{
  "n_experts": 64,
  "d_expert": 128,
  "d_shared_expert": 0,
  "activation": "swiglu",
  "vocab_size": 39351,
  "tie_embeddings": true,
  "init_mimetic": 0.7,
  "lr_head": 0.00409,
  "schedule": "wsd"
}
Below are experts of layer 8 (counted from 0) of a mixture-of-experts language model. Rows are named router (the router's row for the expert), gate (a neuron's input weights, with its number), up (a neuron's input weights, with its number), down (a neuron's output weights, with its number) and show model dimensions 512-639. Each number is 128 + 32 x the weight over its row's rms, rounded and kept within 0 to 255. Numbers have three digits each.
After each expert's rows: a language model's description of what the expert responds to; "comes after" lists some tokens at least twice as common just before its tokens as in all text. This comes from a sample of Wikipedia text that the model never trained on. Tokens count by the router's weight.

# expert 35
router:101084141139152152126085125098105141185200107160076112161141112100093134130182096102105148069085098140142154137134115110089133107106168095068134103143058196121074124124137164173127133138156148128131088161159154213186108104167161164154149128132127156194099115122091143163104167193159089114105100137111166152075122111081092123128050166149061151143184165119148151146123119103158154130137
gate0:133062133081133092099128078132103122104101108054123144120092099159100100188193151090128163146152159158087149096163193180106083104054133152135129096140103104084146165115147092042122123111127152141117115146115105157110113132111084163118149198115118121083080142106104114167099160101100134137137171185112094172136128139137146189130108143050180135177159147161107086136117123102086097061129
up0:191144143140109147143103145067056153204125135182153134131095131106085136141150154195133143134105146142103082169151036104130119162187145147163077130176139143198123111136099116073101091130125124144125150107108092108151138121144106142124093170140132174068103156119119117131161133141119114106090091140137184133128151065146150145155149146127091146129195119125102151141104142160179137117105
down0:162127105119210137058110092117144163164167157119122187148083143137075189141116134146108165136161145097099130121189091115099109101112085117130118117071187113101132125123091169165077115094144116084117145164087180126152129170157134191134198150113085166075132068164119122129146167120122076197098105202092138124096090136156149157075150145110135105141130074125110130090163145165102082088167
Sentence subjects. Pronoun or name subjects right before the verb, and auxiliaries has, had, have, such as he, she, it, who, Ramsey served.
comes after: ".", ",", " The", " that", " which", " where"

# expert 53
router:118158142111124131193123116154087149094092145181163124156113123130084161106124088124109152088134099155152098158176118119081162097134141093103165097111106138162141093068090144153098139110123173166145102123140091108147116116168111133141151120157137158156051132124103143100160133162130089122161140062130157144129177150119118123127070164144118118131150162177151191106118142096175108089198
gate0:124159106136065104141134095079102121085177125092138109098156145081136103108114095117105171143129140099129182113112106136174116164177150141089102117128131169118083150103174137084128095121167083129089148164224129148129169140091106153145073166140127171173127133131144138162165103098104095104075124103137153068123104133131110117121120145115139102091089085145139138062187086118119084133081
up0:142096136095164154152159166058136113105157112143122098114084077143140128113127121117148143136120109116101077089130069110173086093075145129114154124092164109094120164124065125127118109201155111177164113136200141120185144159138135182162109130068155125169150110101090146138129167143132140100091177142095157125160147126072127127123180061159112110120113189168103119109154129119049144101084
down0:136118103166171082172109163117157133164179151090154131135099098133114088138179072120109120104135101060169162068142084078146087150101166064140097166097131163142069191105141108117106204147118097147109162153101155161081167125107108121104129198094082148102144092181125103081148117155172122064077154169144090133107144143088090157143085157129159105140096159162096144113161147109089202150135
The and nationality adjectives. The article the and The, and nationality or group adjectives after it, such as American, Russian, Soviet, Safavid, his.
comes after: " the", ".", " of", ",", ".\n\n", " The"

# expert 61
router:119168147182101143206165128108092121206136082158124086083050132044166122107157108112077133076124075138115107134119125146129145108167180148114107077129128154159187090155106186156173133111112164147106099104156144162158058162139151140178113168152118170101073126155087178122136199139090096128057158088122112136100087136157095156161065118155123167173140178117183181117125185122171165096161
gate0:149176171165121159144103150110096138112164128148120113149087129132150140169091159135108100111119153084048172117065142128113166130099122165213164121105138054145120119110140048095073161141148140131136104076138131136082098192110120085094111141209138175155114149085186194174159166149140117156090095190190073092135144119139180109123188097163115132108102130127108120082088149142180114102128
up0:135125126133059104150105104143107114108126152097171086071131073118113124130150107153094154086131125120104152113094144120119138087143152172123137165107110201148134196168154102141132113147088115111099128083148127109115084163118116126074138129163130123127152122109026150147124116123138141150109146166134148124111163201113088126127087175185122131068108124126146143135118103099145107081171
down0:138043115091132146148132118129157118155070168150110147159106105140107117111087096169075104143098126068112191139151164072152091113164117135097146095172110096115149103193145146131097142109123111130147166084145043111106125165184082148122145192056151144123143151128077115144148105182126121137075136169162120123116175116161048159113138117167145120117095097176110145111158119104192073056055
Headings and list openers. Heading markers ==, ===, list dashes and line-initial words like In, Personal, History, plus family-name pieces in taxonomy boxes like Tach-in-idae.
comes after: ".\n\n", "\n", "\n\n", " |\n\n", ".", "=="

# expert 26
router:079146098160129116198136129115021076116120112200085123128065198061095119121093138125150107090131070118129062111178089097095050144168168112109157108151070121160122135098120157165122153166088079181190083094141128139143092148171159153162102128098085130145108161149138156158087168150125105095064106122105087118087150113134075109146114197098071109087139179164184119131096110131142096145182
gate0:187164159160148126111131108170134146131087125137188128149148178129135130103177059084133138146131171120143106156132142102156152089146114094126094146157102112147126122152119125186088145163158135124117107112120127076130131144123150156145093099054125140177133171090046126163180155098162170025139152149097122141115132169110088188110116121086120126177148150137181101127091128125149142175097
up0:119146115143133133140139136128143109101119121192121146133197123141129141060050106123124107157132212158118092131150113090087190112150102099118213114093132133153105147122110158098134115130113129102116129058153108095152134130120150133134092147096073158168150158068080132092145142145136177118154085092078186133177120120100118152154143116051134108113122137100136121106094108165082160134146
down0:143128181110161132082111137174125114109112120121127141156134126171078144131090098113170133083096134137148102088142153130111167112125123061126126111158103144147109063149130128128199179085144157156155109166117108142155108165129119062120086105076130123129083123102134117137143155096171187127132121171089109146149075106129154147185122075118183104134116130101139143083117113127158130115138
Dates and day numbers. Month names and the leading digit of days, years and table numbers, e.g. 1 October, July 31, (1997–, 11 days.
comes after: " ", " on", " (", " October", " July", " April"

# expert 6
router:116142148164191105160119097136119125114154109140122157105095106125062161070150089097081186059137091176150043108206116160067147109137129084132166131188122111187116110091117165089128166128112161166107082188104112149162127119147161141115133173128150103192062099140105158082181120151116128133119126076137112161124170135139103095146089156170086123118147160098156177058090153079168138096170
gate0:162113036102088119142132151098077135135131141131171170116097129044050125079154080102145133189156068092148100100085135108142126140175149173165117116169134167074127108143093126091088154142212123141105154145138107163121167186134152139079123181079137174142157104126121134107114153117136118173174111133144118114146092114126135106114142141159062084185172095110163073097168107116136187054092
up0:162180109079117123105132153121128172120132107140189147162142111122146187114115149061151083197188116147119142106117123144157093165080079078120133133165126163122153147141187155136140124219116143126155187144134124130135106099126098101122171134159098160129128180080096126175130118143122045107171151111169227148104145135147094148111172160104070154095159128138110168176134130136110172147163
down0:155161137115167122133108134157119127126153111119158142157100139073131082178116121114122168156080087128164165131140129124141171203066078134080138105086074098118146095063113100158114098160108084136155073107120108137116139135136112167125182112171108065170080145130130179126097112139137128126159130157147127071107070111136126081153143174121177088100162077110186116175100175150156145164081
Determiners and possessives. The and possessive determiners (his, their, its, her) right after a preposition, as in of the, until his retirement.
comes after: " of", " in", " to", " at", " for", " on"

# expert 8
router:145136155152174069187141117149129114160138086151095114161083122124074122091167074082114168117081126141154119135120094088150139085125143055074141124140038173171164120108148132115119135155158143183126135113153128161116114154111143217107147166128121115157107089119130144151131123205147115144117111101076125136111068159158092092133129164111067119135186102114161131157124173072121068095164
gate0:091160123116132093079091136166169121176147106143171109173082107192094106162170173135101104169058143132115170146152120166147128092135114110095169085164084156159077189107126070113162134132149144130206138088113123164127096115121113153148155144175194104153144131099176135153105055117160077096139113109136136108070143168146152114105076179132149193151077127120164143184153078088161071091107
up0:113138150155158116131083142148127169120165160127097125179214129090105140144139106183142142173143121148185089094155149154134154151150080137121122139094124118105104096125210179112160156158149122101205094132127160163105153148107142137145114176078179092102108156134141120126146107095075130113130142068176132172174018092107165116138141143093052068145104082142125170106132098128121158132109
down0:149101068121099170137167118084126144118115065169136206082127112128126134091152148140149140099163154145145213079192106119170135086121122090125162156075075138105167026107108106166123131177130183182121137164143110145165089159062159135185136103143139121129132133114143155134131101133099123155124153170089108181112177074132134102140116165157184125136158144092153114122156156192146072177116
Opening brackets, symbols. Opening parentheses and brackets, dashes, slashes, prime and math marks inside chemical names, coordinates, formulas and birth-date asides, like (1909–.
comes after: "\n", " in", "\"", "3", "4", "6"

# expert 45
router:112115143192131081130092146082104093153197074189094151067084170161072115157114134107124144150107073142158122142154098107103142104124144064065171108112064139161051203142119140159120099165097134104109096136154145206143127134126177140160145132137109173180085110132090174132144133129142091137101104113148170166134149086090107076170103159166169095201136149173201159092170136144137118133189
gate0:144120120128098095060141164153158157141130091125109100127129169091157144200104086088147082068097077152178092150105132083115136138097137154105135122172066123163089148143154106176173145109091143138154085068187117132126098166136151058162072176183111154160108124111124132144110150117157091149144161109150115116143113191168160128149167166169126149097112176159164088164095117100077089149074
up0:184164125171177118120150126153134145152125143127064190080146082111130100180111131076141183135129084112177088179130124166123152081130095098112132152183137161127120077131088120162122178132069182208140071058147099147100094186168118147128132157129170126148141147089123125125095146076193057126132171079120113137193163120079126111115141105102088065116160143148133070125124113121109151185094
down0:095076103144095082125162138159092122192127157131126140145143142146119126171072128114114161124111076135107114129152118101060147077129076102104117178131102146131111061110169137087136152102147160094090137072135150101092127114122165095113126150166123117168094124112129144060108173142067156162187188124095145132111086092151143141149170129099123130120145065134176108159123152098126117131062
Numbers and number words. Digits in codes, measurements, ISBNs and table figures, plus spelled-out counts such as two, three, Four, several, Twenty.
comes after: " ", "1", "2", ".", "3", "4"

# expert 48
router:100110169129079110109143123114163132136129140098105106087077173057108155106184132168101161130095117128135113123140138136080112147105174112102149034152127119157137111087149127140157120166087129128152151104191122138112092138103151135144154113123144156096120098149161130174119107084159098178108176069104151127111161108149061144103102158117106094167135148072151146088186143160119105119149
gate0:131121141078176095064142115165116172139100129161154120126105127100206147192098093146120087080175143053129136097166102174101094084164162138131158113167088130113137128141179116153120137048146104105105098099114076089071095161113100107164103168115129142140184141199156093137102090109154129081137176059142132148060168077130134145098126151101189089128172169151117104125140090134153104094153
up0:155147177126146140162172101154124155180117163122114099087115054134170087186187118150153139079081121143112096145140129141173132111156136127131153156132169155121116097147128102146112178114199180146203125065189152167160120174169136146192125147129055087164130141159145091128108144109140178156068132060082110175125138097052156154110115138120178132093085164059140102055155096093098158134178
down0:102115081139150109117160133121090081125151204138147168137114178166147144144168147117170140135156172147141148098129106173104132136118175127144104148121090129132130145160203119132076150087177116108105124135133107106116196085147134083156153095115097119175115100151108134094113122185106108120149120141147165099110149163168117138113089130191144063122111124090160129066200101141116117128127
Infobox field labels. Labels and separators in infobox or identifier lists, such as Time zone:, Coordinates, Rural District, Available structures, ″N.
comes after: "-", "\n", ")\n", " Total", ":", " •"

# expert 59
router:118108089176089085152135096074096107130142112170149109102161136128098109112113095140082178128111105143113124162139147105134208077160108148142119155130077142109139143112109140099114125107114110155156137101095150182148089159125165132091145114076090163169118110118065186138122148157156062161082116121119190170080105103130089077058109113104108124174156138136079184110102154098179153080147
gate0:163117159111113199139168124119118104132119135122154116105158103071180150147121150255158180138101166129097147095156122127153125164135174084108116104067169102150167138165082077138102148084155154127124110099133126117159121107165121122161169128124093065113108092158122128081166144153108197095142074194081123153126122142137154096157160143172088102128139102108175098115170165075169118105104
up0:121123121083114092071144102055150096108146174170171167106174164194138133147167098057127174105163106115133132099145085158112129152106054184150130142147102132169073138063089159161196099121111199093119137139130140107118080170100117134157144117080183159131124140167101059092137117110098148094145109108141132130152211156122093140134119151114081178092144149165126112140079185201079117123174
down0:139189104139132151071140116168140151099133092142117129099057113128130118162153172128115118181136123159184136124119176101172097151136138147123127100121124170099163123152131128156086114133076070181115156104169124186154161121154159169143123182159116120166137153127186135100094081108133122068157141143128126115075132175092165165107162109105130121194102154192099160093180207100175141097158
Spaces and mid-word pieces. Bare space tokens in tables and numbers, plus middle syllables of long Latin-derived words, such as co-er-ced, de-gen-eration, Re-ele-cción.
comes after: "|", ",", " in", " C", " \"", " F"

# expert 29
router:112124131185176142125061086154144111124120109142115109161109152084082153155123134159099121118149052141144115097143102136141095082142145129141171126152097119111083138122153105145082128101129072161092115148120077133137089121160159137140101127151114169157129114119148122113136130142101128137093129112135147165151134136130107110150116140193111116105177122166162161108058141142174145132161
gate0:094087193095140110178091160120116136118083142130203175172103147080119159167129080129141128132130076117131134123169070098130167145129122137177166126140161178107075118150144123054131108143170160115062143182126173194163125127105111149114189129136144088139136120121185129120101137102195107114129081135198093118085124146138130121071167125148119106128202111193176174089072140164164148140129
up0:071084127010118136112111120178070146162097107127083135155112142223094139119092106140053097082154135086165120119123137138173062097075089097113134117111107122106118149118129130154095070114112134108130092089188129099179072141097154074154132152156073157102137118126148102077132105114121102124095158155134120133099140089103130112158069121090086151109144048127133142158170155145167085127102
down0:139122131122138113115206083139109101124186098122094142127084089100101130179108117186136139168093141120088124134145103104131110118115164118119109123138032088089116132181098131205109096152105142141136148100079177112126129129137133142140127131080137104218118200140124206139218157116149125140111101114093151127123138172091142107086151125239120179117106161111121062114163193162131196172145
Digit two. The digit 2 opening years, ranges, subscripts and codes, such as 2012, 21–24, Na2, B2, plus a few nouns like development and section.
comes after: " ", "–", " (", "^{", "_{", " ."

# expert 49
router:108106161171115139130120089120131083154162098174096158080148140112112133152163050124074110088136113132122127106141098107085144148110127094110118138143043150159088115155105136132105131158073143117152107079129133239162113155124161137070145096084134165166103150151099182213134121179117104141104132110134119144093119137169138098167091131151098122156213098096166122121128100137152099083123
gate0:134120172174148125091107130126118114102151139115101131119086163160099079127077118102154130112134180109114130132141150130113221131134100087109148151135146119125116132132157130132150126140150167126106139066119099104147163127149122153208060166122180151152090180098102119142122166165132128055102101079136085169137187093089158156061059105143207133094113168114094104182086106089062102146120
up0:142149110103171167111155130108130153126137154128091136151133074148070169146213111135122094143146192116122150156154146125082146140116077145097124124106176107134134125086171151068112086130140139161151089189120100176082144209203114162139105172152123116092098155168103180142192077143105143178134170199125111141127155142073188176111068149177133149182108163163124128134165147122113170184198
down0:103120168178112112154143127148160120082124134134126128163101192104173081170157164062139174135138113126184148085112114082143097192107144106133138124132155098075098125093188096118086226094131158149137144181102121116122153171121097124101121104157146118109114085186197160144095123104154147080082132122132114195154179166083168089121142088107145102106104146114138121079141182151189142206137
Abstract nouns after determiners. Abstract nouns following the, his, their or a, often followed by of or to, such as role, position, way, intention, success, debut.
comes after: " the", " a", " his", "'s", " their", " its"